From a checkpoint of a small mixture-of-experts model trained on Wikipedia.
Size: 9 layers, vocabulary 20743, 41.1M parameters.
Experts: 128 experts in each of 7 layers, 48 SwiGLU neurons an expert, 6 picks a token, a softmax router, a shared expert of 64 neurons.
Below are experts of layer 6 (counted from 0) of a mixture-of-experts language model. Rows are named router (the router's row for the expert), gate (a neuron's input weights, with its number), up (a neuron's input weights, with its number), down (a neuron's output weights, with its number) and show model dimensions 0-55. Each number is 128 + 32 x the weight over its row's rms, rounded and kept within 0 to 255. Numbers have three digits each.
Before each expert's rows: "comes before" lists some tokens at least twice as common just after its tokens as in all text. This comes from a sample of Wikipedia text that the model never trained on. Tokens count by the router's weight.

# expert 107
comes before: " ", " —", " W", " L", " USA", " T"
router:142172129141086144140100143139143144152165114154092124086158164095169179101090134049118069177105144092173140109134180142143157089153105143134101130159164159137093115112
gate0:100124064157119118120088092212045051130179061091104091106144118169144120108094106115054161132204129099178074109108120092083153099156089124050156161163177121086110076145
up0:174154165086145061126124178053093101135171108150080110111127142154116071144085113088097095123126176144115141097127162106089111116147066101119093132143160085156143116125
down0:171103086061091191111163078101127109169129146168160154095127135085163140101113151061192082168136111044106158138140107142098123149122119118117114107153104155127122086135
gate1:169151125154127084107113113155187144157147139137137082144160102097145157178117139112150141106123119081092116153150154143108039109132112113111153127152097064142205122097
up1:119133079180112108129164066116130163104090177134068146126121175089134134101105172115175151162138091136087140128083152114109115176088136202126144110196114079135132162154
down1:187142159167109111180147155117091077054088168163137173127165162126168149125126132228131144118124113172130131127106136141171148120156124165115113143066105115144126151172
gate2:129148145111112141192156171142142146099149097125144087160143116126115146151139126160146114106122177074161137116131116170116120141118186095145115157069129125137160107155
up2:151102124063110086149131143117099158078134065102138106136104190095133103176105133120126121159195155129098141066053124092164120101183117153139170164119130115143188107123
down2:117115082114146067119079165177173151075125156150126130121122126104126224123103137050091082146083151164140106124136126108164137164113143140138194162102157164097075118124
gate3:128081115109111121088145161143151081178183181107138133160135130129130141114165131137052120123109109170142156178128104141137159122112115079129101132091103135133083136098
up3:137137106146082081092122145105104074099132101113170090174139091145070094125110096152103092068125115116130116133148106153113073148131184126142181115087116122119183193134
down3:119152129104135124062144232186093157070110143174135170121182112134122130149056177118142094093089179115137109136139106124151111131084118143103137153045115093193126147124
gate4:157105109101101157133171161169119177137113126125166112113130121179140146168133115113187122192135128150177128123140107157088189175112112181090110117145143186140124156166
up4:104081157103129118132097115120092128137123120126110061135098116079129190147117122135182148071132148137102124133057109141151038144135104094120137093166124083150082126095
down4:169130068175059153123080150100128090106106145174148114114123148131050133122102109167160104137163120078141164136109110124141156125059142149146173167138087065119213135139
gate5:109116109146136134114163114119156101203095148161132164105218084178157123107130162132117156129152094099126206135136054154108113157079191125163110126125111117141128095115
up5:138140124160080167141068162179067101141145137086148107126179133110155117127126091097167103134135183082163126070152090130185148130080108137073136167164133194114132095124
down5:127177134123145143114125137142089128103113088174121162147161196136166165138064154076105087137055122134193114167111140135127161146137142099122123128090133145096095144141
gate6:086123120170112159152170159084194133158097098181099103126131113145147144128154131143087093149164109136144121122132116109089094125121136186168146130110121099100157152188
up6:107133137126113167117125045177096092109182107174115131129197094118107095142150118139140046153073125133138120104157069126126111149130107091168102098054100116182117109140
down6:143090153141139125173061091128178123169135169180134164121130173147081133036089084161129156024145215145152134142123110098174115122102165118176111090110086147121156104114
gate7:147168132121167182119084161204125137128102159053162086143135137120112104053096176129119158095140167120150090171147155105120148152163124143130068146105113153101095159124
up7:137151105092135141156153125070124134114142142090191095135105107108115138134119131101157150123157159159161120102145108155101105145100108112166065124190123121122158124129
down7:167114115086131109133129196150165133186156134113079122174150138152153102062191146202079092115116152145127138180134095135158105118134140122170162097161136141082089180091
gate8:155078101182140200145134120127157095093129122134101142102177096081136119085105156135182184113115097145138120131131156124164126102093132179167103189131144130155072128169
up8:135134160075134094170024135126147108135123107111139119101143120153103136100158130129108117151183156143155112152176092137156197174175137162168131131173068171072126127180
down8:063120098124113129147078153131132101094138112120136141136166129149107149144156155225159032151063112162110093129108108155113133121090118119070119147082156090106127132171

# expert 103
comes before: " ", ")\n", " \"", "00", " The", " A"
router:147120117179129200106167080153150116143171130144173098047103129128133144098088161156104166157131151158182077144153158149151122102137128138133158161162186119183121122150
gate0:126108157121077154153133125163052077122163140102141105078111156176127130129140144120128107147188203108076127107134101129126103157124086166145141127116157089137099120122
up0:098127099134113125174118168107168129113167149140174103139150104063107107119159153095095116205043091121148087117141090148157100095133130166146134119117119168130127089149
down0:136127070142151091183109145093124169163166184167188086115152113112130131149114122197122175079154184081109117101065101133159162119079165142106145094079142070128156128165
gate1:127122105145116118099061184145203097107140161099145173129074139154121201116137151113055161070110139120104166250158123163118111134139105171119159123115135129116161130195
up1:178092127180113128093085138097135109123133143084160057143149163111067127110150090148048172155170178131114100106183098108066116149132151115145085138130145136185109156144
down1:126184103110135148119063147122120109111134160098112099145191115097077143224138121146095153167156122145117142120100129141164073163134122116120156176136143125158169146171
gate2:129006116187059115123137121144069128158119133135183141138113095138155131143140080140186129095121220168180107080176107088160178110144164174139160135144152099146206110193
up2:194134160117156100102126101145105095076125143058119121122101176105088135153118135170174215153127160192115056129126197167157174150128130104134144117129146174138148052063
down2:148142190123116085153104135136140091127122125131143095094114089093149189080079115176119094110088138101110164138116152153159190194089120105136158106091139170108164168129
gate3:099042155107121111063122121112161104090132225174139161147122078116141087100151068117154100113165124113107139119144145115174116097114119152115124085113114089097093135135
up3:167202156076153078126079126114121135176140088085125134126124112100132106131116113134169130130086114133083131135149133194217116108134146147186095091198107194113094105174
down3:163128107173152097118131137138141141194117142062160124071169093154151131121117159098110121154070157132111154073138189137181160088124167144138144153137149109090139127147
gate4:146095086067134140136134096166188139152182144159063093144138131130130118140115095152094145159105119093157145108082169138100083152184066071136116117129168203169095090113
up4:145197126107142140115147144170136194066126157199095133127092165085162037163052086154092107121137129113112103103124124157106156099092124129165120220129121188113124119117
down4:154160109085087093087202116110135073128092140114194041119094133153146102167036139107100081112093162137158113203113099141117134157082145168162088122106130082148156060158
gate5:079110102093178142135130135048133165136116091147176139117118139128125132095112125122128175145116170180143108128194129145146122142068078156134143086109116134061144158139
up5:136174118136170101090114163105063026159120156166113140135122111162136187163123144111203160142131128075083143151140118096116097133175114095115136104091104063109129120055
down5:119190154145106164112127106104105095103129122161138096144169130178079107144140183200191173125122141079102105152105170162106141120104094111124120104093158094149178156146
gate6:204106086144098150089109110086171117129137180135152094136129158168118113070141169116172082118136155142170088171166114103124114133123106169124122130136107073124158170107
up6:175101150152102169124108183139184166098131086181149158151160114136073098094131110172149100129068100136181096157131114155107127128103106164135095114125139130108130142091
down6:054131112107125103102081113137160142121140149160139161192152083160157110145133162178098141111111133163097084182204128155138127163142179157084151123137105144121139116118
gate7:141053113090168152118085120149137088053110120111167168124157164096122147095136124116144152064133122218056084150142136066110104127114148172100105102136125132122191106170
up7:152135124155143103095084123127142123126110178160126141132126080189134098138117109115124176141087042060125104133081109072090086121125115149079098112135124112098132124028
down7:120169159143086099163129096177115093094104078125115147084168142114126169086144153135107173140149105163124140125123080132120133154136155095091127132150108190121134125132
gate8:112139149100158152134132147172144136135113132147180037114159099100098051115158140162144117103077118153129191073119111093149102120126182197133113114076170183116091100080
up8:127146119080173163092122116122142143085101146106131140142122091173168142118144101133107129144089138147173113148174118136100102096140147118195120105192138162095178108172
down8:124134146141149133118093108175129079148098110110112151162218127156099163133057145103116095134130137085101128093149116117105142037163215137180150128149180127135080140132

# expert 97
comes before: " the", " ", " a", " May", " January", " his"
router:138094135171105096129115155073102146090164146148184080141136113131159151143150111099112103085178175077131120083117181117136112122115117180158145153090145064116088119154
gate0:098104136166170104158124077162114123136181212145161115091143111146157138154161135062168111101153164119131172131091178085044111075138123108156118166134098096099107183067
up0:109097105176095162170144120145138090149130113142206134135160105102090069159169185142164058149059161109118125097082107114145150135107177129140070128140085096097121118119
down0:121120135160096189131128119119134195150149086126098060145119160120082106170147174208151129164152152178060090165112144112181112134105153116068123149137107206145150174146
gate1:127126093201079110176145113115107143160151114157099065091169076163124189162077123134113185141161129095122138069138136123131136139079126154160177138112133091088148117130
up1:148063159153149105158099080121152117100114112081128121110033197141103154108133137135153143167122128174080074142165183153119135133135169131148161121082143123164183099142
down1:149128125180127168150096087138097103114149127148108146168125128148078165171121094207101142163165120152209116134103126106111126123149120069064160114132106063118125110169
gate2:101112132067095146083114107126118078118155150164163155179147112179171154129128141147175161088183128118152090178135096079147071109107113121145093130138079109196163164130
up2:100194147120138104159160118124178095157132208156088084168127100121104139100218128132152050162152107148092181119103103104082131150067109106082128165104181089127112176129
down2:093048130112067163161170117151105150121187057109138127135106131179139114107120141121109130102098146139141135177163121152143113055201122126075123135128129119079074159132
gate3:112111177106162173062138084112141142094161122176128105140147099150119127163089179089147097136113138091118116095102145112128084077164156148095184174111113109184112137164
up3:125103160134159161067105192158169102140144130150069171156146076123092089103125140165118109139154115163150160109153102062061110151148158060145109138169117129192083129099
down3:114077145119114153132133124169108131162110064166087134104091120167108076133139083173114128136106097153113143145205086155137152102106200155159135135133159122186130155175
gate4:087170124123105195085159126141174154147140166189173164154153160090087144154071121134255100122115106097152119100119108116105134125132057122182111194099076130180121082070
up4:111107094149129105177102119097141206159093203132160182117121089173183181081122091144167159135119134075122135169105136139094115133109076163181113111119123081105127076086
down4:085107108155137154166114097170132146124161157107122069161127123127130138167075151063178166063072097105151172159123124171109097158090135090137122151040117106130106107115
gate5:119136164108089124105121150114135086135139143083149109051138100186132066088197113101155089049154138093114118082116125127100198133115128222202143176069107143124124171106
up5:079141084172111109136061110112107191137143035143131117136146130142108092131145179131016073117161124164099136128080114142133106194099109106103152133148139111107098091178
down5:116147132138129107132085134158147108078090194120136128151136134101138126178116084093054110155113198104162125119096139139188148101155132136123092079137148156129116114138
gate6:116052135115112159078105153156171155177131146120103151142132115142095203104172125170110108125123140144111162173150075106138121157139155160112156095162170071186137145172
up6:102123112089114163101112135161126171100154099151110103078144143138098126132190168182128186151110169112162105209139080090148115146163141188133164112169167174176102149131
down6:069122185131149127088093121108176127110153106101119160088100136176099114118123104139144148125135100055117130167131105121127104148078110146089111176185081135038168143118
gate7:110101069135134082148143056094120122124140144139112143125136139101171126150112150109141125140137114114131143165145146150093115142098098166123106081121115139116170128127
up7:105082107115191131101145110129119047140147117089124163109138132153113112149080123147173143108163089149156087161091114061121120102126126126103135146141129133135131117110
down7:132169131179099092172187163114166134155133155063109152186124123139088128132118148046184126165151120154190077123125113133157113073131135118157088100142108201090204096118
gate8:102148123156136141086181103108132156077134176129167152068178111158152123168128139087182170140075139116162085142129113102121104134120117114180120108178096116090154165158
up8:102102132173104099154132151122114091096159118159145093180166079146146144128154048128103148141130119087149201081153130131167114132123157170164113170109143092151082175121
down8:137140112102115154106161137136125195190188093117171133042094104137172076127123108102134112116164144179164117091155140111101145056132160168188163098180087171085132169118

# expert 69
comes before: " of", " ", ":", " Candidate", "\n", " Party"
router:152113169146156078117047153178097166123119105174082147140114178066134121113070138120167104106063154139163114138090126097109129154127075167089109083141158147109159079133
gate0:195101098126143170089175156128165173123131207069138177111112130184102167173117078167135103164128129138171100169143126118080131140123130132142137094181132125136155150096
up0:107110153074142151157106188124095128085136197143172147141146139067101115076083146168086114154127151093116103035122186143121101162148131168107140099091138088104112141177
down0:151116157093157088127080150095168126117110162122117118086092148095158112125081144047128108146170055155170119151145131092123157159144102179108161091134192096144169154068
gate1:076105108117164072119131076126150123133031131091100146140118122135116116159135098146090118082139123158125124104181155156129096157117123134135120150088106096161096124101
up1:199148127141150128155145116155159145116054126110148141103107110112107162126144143130077048110118110137119144114151103106129158123162131132178108162102132113107155103042
down1:171129134096148127139134153132141191120133128148140131027183137117109125120018107099084140063078184103124130114128079115124135090083158111109179105066160155098114136074
gate2:122148146088141137089077132092087140160069130109138095162164141123158136120104148134079118079100154096110075144187145137121069156069168117130145081126141115145060115136
up2:127171169140101150092180139122115151096117161097173148129161143101160149119088137131130118148164073088117106148149092115121145112120147096135057126080093101129119204120
down2:212134139159115114140087129134170096216129154145132119138178125068080142118120089100138162088163156087176125171189170088163140109108139157076159107140145068089134133123
gate3:129118111074096109129102113174106134142152117194120140149108132099085111099126129087153083102171094071134116150158082133161180113163108136168097166179158149083093153095
up3:134128181089105107134123111089103092157101054151112144091150080080136161072142157131076144140128121086112125117097095110121078175130088128118143068148119126144056150117
down3:103160120141113054149127073128120109098115104140107164070133139091113120131133116088207132102126082071113179159097133109116113114096117176088138116122185148131136138098
gate4:177144164112117136131093158149142135121171125114156147170118140149085107156128147145191081115178150120086105160143147130085134148102115133162132060155152066133154147138
up4:098178077169129146121154138136184125147149152168088106141087169151125164099153187119089132181114127132111116099145217146131168145082151145147167122125146133136113123106
down4:157122120146162065145113135148148136102112163160103157159169147100135112112135143157175117176045130117147174183168093138146091206116078086137180132118104113106120140112
gate5:159094096122111160173124161085116146122130177135105087140083198140131119129140159135148114140116162145162105131072136110103130095136132138126134177090127094152138065135
up5:152099159160148138147127133141149096144124115077128138123088135079153164137138169123145143111075108146158150147109134127091110145134173119138152147096135184117138143161
down5:150063118108094076162103150126137077147152033070119162117166153122129184120084152151111090152168126108111158125123093172118122083110109098140102148098126112128156108177
gate6:170073173125138092164111119117091121191127176130140150092125117150125150093076104139166102148156157113086108166162114076114136159134115115169125160172164126130108121097
up6:138089175108176158171119124143139103118092167051131130120112203139095155091123116164155117135080137051172116115127160093135096174124108162120091111111139112075142119133
down6:116146097169183079149147146106143136125124080116106112095154121076125111151147163104098102140140116153178153136166095086080180115071107156123131116138127116119139110193
gate7:107152147069118142145134049141095153093163127130129140129125112097136148161109174129185149132137117118126131105093117126147044152198156125144157165142093115065121126103
up7:142178104108179105138110101147130126095162159066139110071147172127162139161170105125121106121106163112143083120132096171117098093078113108076121113106162210139129106157
down7:110128102133098107160169135087161122177153054100156112064136088128100107155145084161063136122173126119156175130111123186132159095088138117106087106087119107165166124155
gate8:142191141090143135173145109146181135128074150122145130145133161096113135130098130090143114156092104106122151102050129115114130126142166086131148189131103144107154072148
up8:153111169043136131144120080138112100098107160167134089143131086160139178126119197133156114154117161149158116037121146132103134197091188096180113133162123125095107112209
down8:141182154117128082098114096109091136092149086202135104238208130165136117102165153169153118106154127099150145141141072062120108142144079139080087116072067162091148116080

# expert 10
comes before: " a", " the", " to", " in", " by", " on"
router:155083127156127082113142107127129081136165124107098182142178148138099111193115184157106169166175148211107126143109107119134120168119135138093164103074133133090143201158
gate0:137093132114147122128136089103108065086174146138052174122148143127161093188119127203101141101138118154139180089088107188145137132077084126117147166114101110119167147138
up0:090121104098063110100201183112138119135141114170111122142119107183126110118162188036045151198104153224102139111125125086111147130140173132105130136121153113208162151130
down0:181133119125177123153083048187115108126179177129149083139183096104088054109157146158136111093110087135062060143162136132119082064143184109178092122083152118144088128153
gate1:151167162086143082095141156120141161087167085097130127137152137061103091178095137087108111163082097169104142113142094092184126150192153152108129127124102141181134122121
up1:155095165133086139083090156170105120118127134114166136152096124105141140169143116083084156120096117117112114119159152164135136130074169092155131106083094172124125128078
down1:167107139153086184121096128185153144123121127125179162062142142123170071069126168046158142114075179137077154148193187115128115149100126183122084135101160120096078113162
gate2:106177135120107108112106165051139127131075166143107076170157152156135158112169082153095157125154135141194175150144107160075175190100092113065108119151117096106161085091
up2:209075087112124067095111114138041088125172159110101148122139124129137171145128108113126143157170216187119070134127133099154126088169105095155089163084076124123158159165
down2:183076125093128087072129142194141172171032174026147133137156169090020102126107239131172105117076132150067097070105094136142132126165133130117071121089182166127106132074
gate3:127118184111102123117126106108076086066149166160111120119149126113121166100148101160133146074171127116126126165153111129086057109121120120121097153144064077111190141168
up3:138154168108133145115153099153147126084096121176120142172131122086156116159167126115133135145103093083161091145175144068113088207076189167181137105155131130080152086167
down3:124091177136135057095114132156115168145086173170104172204158110072130067152129136187104163125155177159129114178107113127160069141107188109147097173028165096163121097104
gate4:129172088143162100158189154131112182181140135151149120143106138072163166126114139188163141123124111165193167103159100115098130161117135088063132078149085089108195140084
up4:143082216122130123132143136161162073143138100113110173139144100149102098114133123187084161106147153134052163134158159117156115160104074084098104084081134119140090182138
down4:162187135120141111210076122181143137087105146136145180205146121117110130154165059090118127141199096098126092103145104137153116130124123078149096123100086084144085149068
gate5:101230061149168110113079121182103113162129164078122117139192094107088162182106128185082155165109154107152177076165150177163108125164058116121184113049097116150128179159
up5:148176155147140151149098154142149165135118177142153116097137106167190179088058132176154117127107159074123126122112163126156191167090158117098144066126074114133078162090
down5:125069167144082161148112070155150100105107134109101162030173147125159145138090125097154141119168148087178194077122151125151137106108095083114077064120113137144159165166
gate6:178065150109154121116058136141135142106069113044158116148078199140094070075132157113097139109153167121117108179101143069166103147131128147078149172103131080102099098122
up6:104131129110119164150116130146124112167148132153108118113175136083119157148147117074141126098086123034130069117159112187132166148093146116110176153228144110143116126084
down6:147145137122161131134069123132114124199119170134076066144112132119140127045108114184152109168158119116095096125131109086099153118083099086105187118114158155172123065117
gate7:147055077142178069080168101107154108132157124122097080146075110123123141154123108185120103128093122165157202055177133138103145079145110075153115137165147167190165137117
up7:059142135066193058145087102146103101147167136112064104113112151154123150148146143125092152100152115126076141149072109149084126176095116124085152067062091094149184154138
down7:167123157103129084096148160201097124157158072110099120059114116124118173130176100161133123038113122077137056136104084156153111104124140049108104183084166154151200135132
gate8:134132114067124112101046087106105171160149113136075144153127173131106124058110168170116124149123103112090087132103124139103092187106154090128125112107157153198072160112
up8:187057087184162141100160088140147145160160136088131150139160130079087186163115134093072122109113120089158097156132167100138170102131083125148143119113117152110106181119
down8:095038123130072078151146132130078130083096169111083139181097111140175111162122105101114169112195124104140224148175126120092091078135136135102134112105144141106129114185

# expert 96
comes before: "|", " |\n", "-", " |", ".", "–"
router:159121112158109102125125181183131161133092182120099078154193071144100171068157207111168152090159089111117163149144163087101105093153160175107149114145188157165104190136
gate0:130087137088071198112146107103116076130103145181120111080112091095157144109116128155096104157157130148077126156099094153111109132152138073146086123075087136127091084105
up0:181141138082100111161092119165118124104177122166123124202109145132097085138147165240134113133142176165141085150179119116164144157170132050172112117081150128160194121122
down0:125125123100135150179140118206116134160106149140151146149162171097099165113090146122150131101118172142129125131101143086137148053118042160139150123118121159140141097101
gate1:193164135081156126145128118173113114139107151142115138131101135162168150118096119135139130168126120111194129157112146079137160061175174160083097157120147147148097141142
up1:136115148155126181125133140122094087089160160172126138102136097110121178104088125153149135076100085129164097175155158123112125127185160138117083128144135153088130137070
down1:156145130173140128110125112182118153094133109159153112202112089114088117127099086115105144153144135082149108111157112165191159178142107118091130098084116096069169066200
gate2:077169088114115166138110153152115060171103119160143147133133131132101158085093116113092151091160155148127132185140134101081131152138074084130103150141143117147140157151
up2:115180093130070125123200111145156170093151166076140100105114165160098080157211140083102131187089104172086153086138070134170145149098075160161126165096100156154097120116
down2:134098134200134153139149175116123150142166159132087193137150151131211125179127103054096161101087132171106103153218122091119178042115156126106168155130116098062121092118
gate3:145126079166153086128148157076100078163062135127131143143100091078058123123183090126109132139163123138101112100145143119111124173154106105101206137126089121123134122128
up3:071128131170127157124131096131090157053127097152163108131143180089179117129063145138172166131157102161183111137115141108129116149119136096186097084139171157098060101125
down3:146172159159160094152153155150141120124144133096100066133086089071174056131112125149062081142126113067124144121091152132165127166155153139142135138100143146166145065100
gate4:137103131189131129116103132110093153208061157095049107185126152140112166116087160154045102131176113095131112113094161105146081147180079143099120142080117120159128127171
up4:038099159150106122101155143138038072156069127137142185117059090133168170168116104084159144095103141128149126127097128192139176127084133090115130137108116183075153108116
down4:134036128125165144093120127136127091116101148077109105115144124044075127073125121175169125138104140134177138081108076100109170153123134125150120122147097088188096083164
gate5:183110138106126112151156101134164081185123146119147111181115140142099071120103127134080132132183077134078137082170156089163122082126117104174142113104152170137160119127
up5:078164137078153155106170151158192082126144104134086085092140119154152113163144157112104157110121137088108154148137107143101076162079076144103120163118104179116102127073
down5:152068093154111122138164146087099131118133186188121171157158157148146095152166133131134134159183140131115114112101091064127102149153144095143129115140106029132124099122
gate6:078096107108119086081156161177124139135078155111101099144141123183128137105196127112119142105160108110076119164108135150164156140079139114139123130177058128128116176146
up6:101076190120075150163162117080163116122118146101105080102119146147146133074129111138137161094142149173100147132148100122150104133083178119139158116117131113184123142154
down6:161133170126127124161101078143108081127144151056185130142107124113155087112140082112177192120135137141114145148088185125164099128155135134199117138102138140171131120162
gate7:204094118141116114130096078193142091139110169080158092189144157171110117162157096129091112164078121098141163126102152180111157134100132126141095106153114108140142122112
up7:177184129139096092144120083154177157070181134131180103110083119090077081144123117117113155119075130085167151136086136116162076141162105150106107108105113146088164152096
down7:085109190111133119117123180102150130134136148105124111105076095123141124153130151138141160083139144094142144212132187145119181149123133089047140110153156120175115135092
gate8:116127165080144158075031110146103179083152162134185131138103155088160129157052161125132129130150142162111128062151135094128112147139183129189124144116101126127149139127
up8:107150118134202112143086064121179099161134118178082153079171189151136121130164137112106079178155138145095084118196110067142149105110155158193071154122080132112121092144
down8:121076130088131101078062100071151140077127108116109147107063130160156145087148078127137169153100200145134125101164103167098102059098083157212132141113184141158135140147

# expert 4
comes before: " |", " |\n", "|", ";", ".", "–"
router:083074150037136108059122132127108131088150171132069128169107080122174140162122148090151108140100107096146174158154100122084137081154135122167120104112134171174150143083
gate0:130138122150178070162066137120161148094117125094134184136027113114122149127103099078129082103115153182184167050144171164159128106116105080115158100108103097130173092124
up0:057078180109088169086107085104128084157141129118124081157130098109098162120137093182131138164143121101134106128112150118149089134130140148151211104133120161135100116128
down0:106143099118158133180082121106122151140161118099072054142124116123149172119168161158158120130165155176159100075180117165049125076155104118132113134126157120147146118170
gate1:144146132113113176138113127128159120127128204129126114132079129134125121112128121152029209155108165095189138123119121072096090103112137125152069145074145168120118169131
up1:190146149084153061185086111090126087116080124148103087132102181189155142139120172106094170112116094108144121124116092104130143136143157159109121146126142129141094084131
down1:161107176096152127152128130129079107090138132167108113076152164155087108131102150069097196123113134080115156146160115140116136143162159097118130097195132128166088131120
gate2:161156070129161067135181106135164100119112141084138144139177060073077107034137147162104094173155160108096166139096118127171105143144150115168169084144088093103179094127
up2:061070129120123137137210112136130145131120159155210210062119129159135186135116100116158159108140154168165135089180111136096101125107115186212098122093148168156167089124
down2:094142190153159094093109153134111137188118133107120194130054154088110140093098128125138145135158156155090151159098134124142110117113099092070163150114127141107126126120
gate3:164158174138101124160123105121110133094117161099118097122164196076136151129135129150117107126057111099139091160191119150140066149157123109102100113060112086180109142115
up3:118171135071111167165125136163083141116123125142131109089148170120195146135087088150113167107128122088137203060124083160128118112095164092126153128121122180129134160137
down3:149127155112103148105152098147146164113158138194093095072174127144136140113117150098126099110114159138104134147149167102129138141127150117164112079131095143130141135092
gate4:140131177152101177121138077164153132104118151060084132122121104122088141142155072165112136083165106200101156116145135142140103126129117087130124141132127139094095141140
up4:144105058121161074114232166130103153141158161121158085138159105149097138092139055114099132101152079066102138134137175195106119125169123144158102048156132056103074165111
down4:069153124116099129147099151166115120097070157152169145131100151122146192178082156114109094148122122125099109105109144159163182171065114095162190085103120205093095086143
gate5:137138125166133125063092108135137117140137140065098146200147144068187095084115150114114142122093086135152049130117161089113144154149126120096120125092082090134104121174
up5:143130139139085135083153132103122152169181132136043119141099113144111128113122129153087066116145106170090093079136109133109199098144095071159122205102141146092143151173
down5:148078141131133121097101103141094130115128118142103115094085100128163134112145147123126135119147129213106152070167133125150177150157154128176120135129184156162120140134
gate6:174129100149122105118107168161172126139133149122067148090108101104123051177129094152163168104149132129135124156111094203110123139102136093120075126082138120126164143120
up6:150144176124141115126105129157146142128097090124105081185157169150135063092171092117159093089058133091134168189127100117121083095130124158093106100134139174150134153116
down6:078174047154104147204122137093210136154115155160152070096093076085173131088133090089118096099096152094120114158157143092115204071109113152139129129159115134091164183108
gate7:127120077135113141105161133194177114158163140212178056145144100078156132132155161139170092152175125073147162112070112125155110083131105181124122142149135156139088141063
up7:068153106138072142161143091175178146122106116160174130131113146168124119159096131128144130166156137105098133158139108123092132138090057129111158156105149144106164103096
down7:100094116128124119118172042155128181134110134080083171165136120116124076115092138096165069148198119137131169158129126166066096111107166089117174113140159178133164105151
gate8:065131113114171129120148131198170119141077129096036127122101078133152156129102086118115132162173106167165120136094130095202120127175145142160132102117131156105117125107
up8:134122129107100107095168185177115179115084124130174119129066168159120068160100077112168136161118092089115137153104107131065134175157141193118102054146170153104122128164
down8:145122173110105116044217116109127150134113113162115198000133133128120079149094090048096121079120168113142096145115157125136141109170093109129136107119112132145141114151

# expert 29
comes before: " the", " a", " his", " its", " their", " this"
router:127112149184168096146069125102124145128171097195114161121169093154159098126174078132124135101110104120132148096120144146147164095140145107154129156098123067110121171136
gate0:169114164141145125142136080092121113115145123137148156082120065136143149106106033124141141123152146103121101107164142166141119131102107152100145121122159051128158139147
up0:084118164129139095119085064169095147118157156148152159109206106150166103112196114109093141090154095138099143128135146085057147150166146162198110106106193159111079176101
down0:153159051175142133102105129155107085163135117161142112091084145145161096138136141110166112117107166135146105191169092136108110100150107132142101147177066129094144088146
gate1:139169088137148153138147130102198128147169143154118171122211067102120142164149161177123121098126114151128128128108098134136103141147086166116134091131171158118116153097
up1:139082123149134195161151134122150132077155152152126138074139143093164092135103127108126158108105154103091139108139075149090098149154205114162071164104184168129137084104
down1:141081129094065125160087091152131090143181135147111047085108127171155130125147121168115199096096108079100165111157126178102191045167083115174155166147098151129177183079
gate2:134148151080130091155105118107086117076095148156096140101123100152150085118167104126136109102131167186091166034107155121105188150114086129097093092130118110086084124205
up2:111105182132107136165110105131148108100141108099114085116120125130115111120125087117072151085101068161162120114083160155144135158173172086133161122099115107140136139111
down2:146125168121138124162071082094149154090132110144136100093132141193142125205107126120146146149122137133115118130202108196150077110153131130146128113189124142149104107099
gate3:090133110146092102108037134107105124140116066153123147077130153129151124093112089079123137120090181116129161104184124173137141128115069114168110072145111111130175147180
up3:104149163130138110091144083121129077088153094180129100164097112158100155145207065164134100180130109134156143095102097124157182061129166127088176111065115121139132157098
down3:143168160090179191142199107115100144131094164092120116163126089114092158154129155173119099129121159119086117121131117154147102157120155136120108124105116141151192078084
gate4:174168137105166139122115113136162081132074120090136119157154113094091042206173164150111086169137162182137081173135115133100111156117108081150106171090101123153104119108
up4:147117127164140092138111142076146119090153109136105121082148097179114095079172080076114111116113111092090132104081120126141190079146124192141173099131147107160124101155
down4:134154059123148199180115123105137109192091129087137135091098152127071073089087162093101138161129161178091150129117130166113137207095176117127071087157140099150149118125
gate5:153107132141104145200116167122104153088156131117122094158203139147128127128108093151188113142169109128131105176126153115150072142105156147159115110141107135166166095092
up5:143119142121144088135104134055179123111110116095167189086126139099132147094068081125086132153173162124159142143154080156117110145091155079213141124140127164130226123145
down5:061085142164186110118116121098123146137104115111154092142153143086136137142150134087166138161117116130123106162166075139071154136095162127196102107110080196140172149055
gate6:074159151081130126134055141103151104139150091090112212160107102194096121123098092156186119108136111152114092099225134137145173121142101135095204147087150088129125182131
up6:111089189138150111112171162055144139098178164142150097112167149137110218149168082097169122073131104083170139134138137195149123112083110083121127089063060104082199149076
down6:147112097138117162097175154112122156154125101115138146104138136112164140124120106084105125097082099153139166154147132088141130140163150086117097136176087109159087097099
gate7:157116117129091173118132084157105157134093135089121118155124162129115143122083153078146109147096129146081126143116101137126124111102139125144128094201162122152123075077
up7:175177150122162113154192150126143090155105175150083122088112132079131080098173111147058182159179191177144127123130134144084171104186118120173087114127118117113137124149
down7:076162097146149122171178164096089133122149099128148073163121122118140133133097125082133139157170153125133139174131185212102022211134148073077069140091118101127129129068
gate8:143138110140144087052141149098147112130166156147118126128169107141143095147189099168190112124120189081191161109152124152168164108138082132114116155136112053106095158126
up8:156099128157111128182137055146109145137125123160056106138104137102083150115104163104188156130111120127114131177093080155132089160137255084166151114210124122143166117064
down8:173114172149124107180113098149126125132112113037100114044168130109097131133094092103136159145166047147178127133141158102123150141191128124140196152149135155152161180122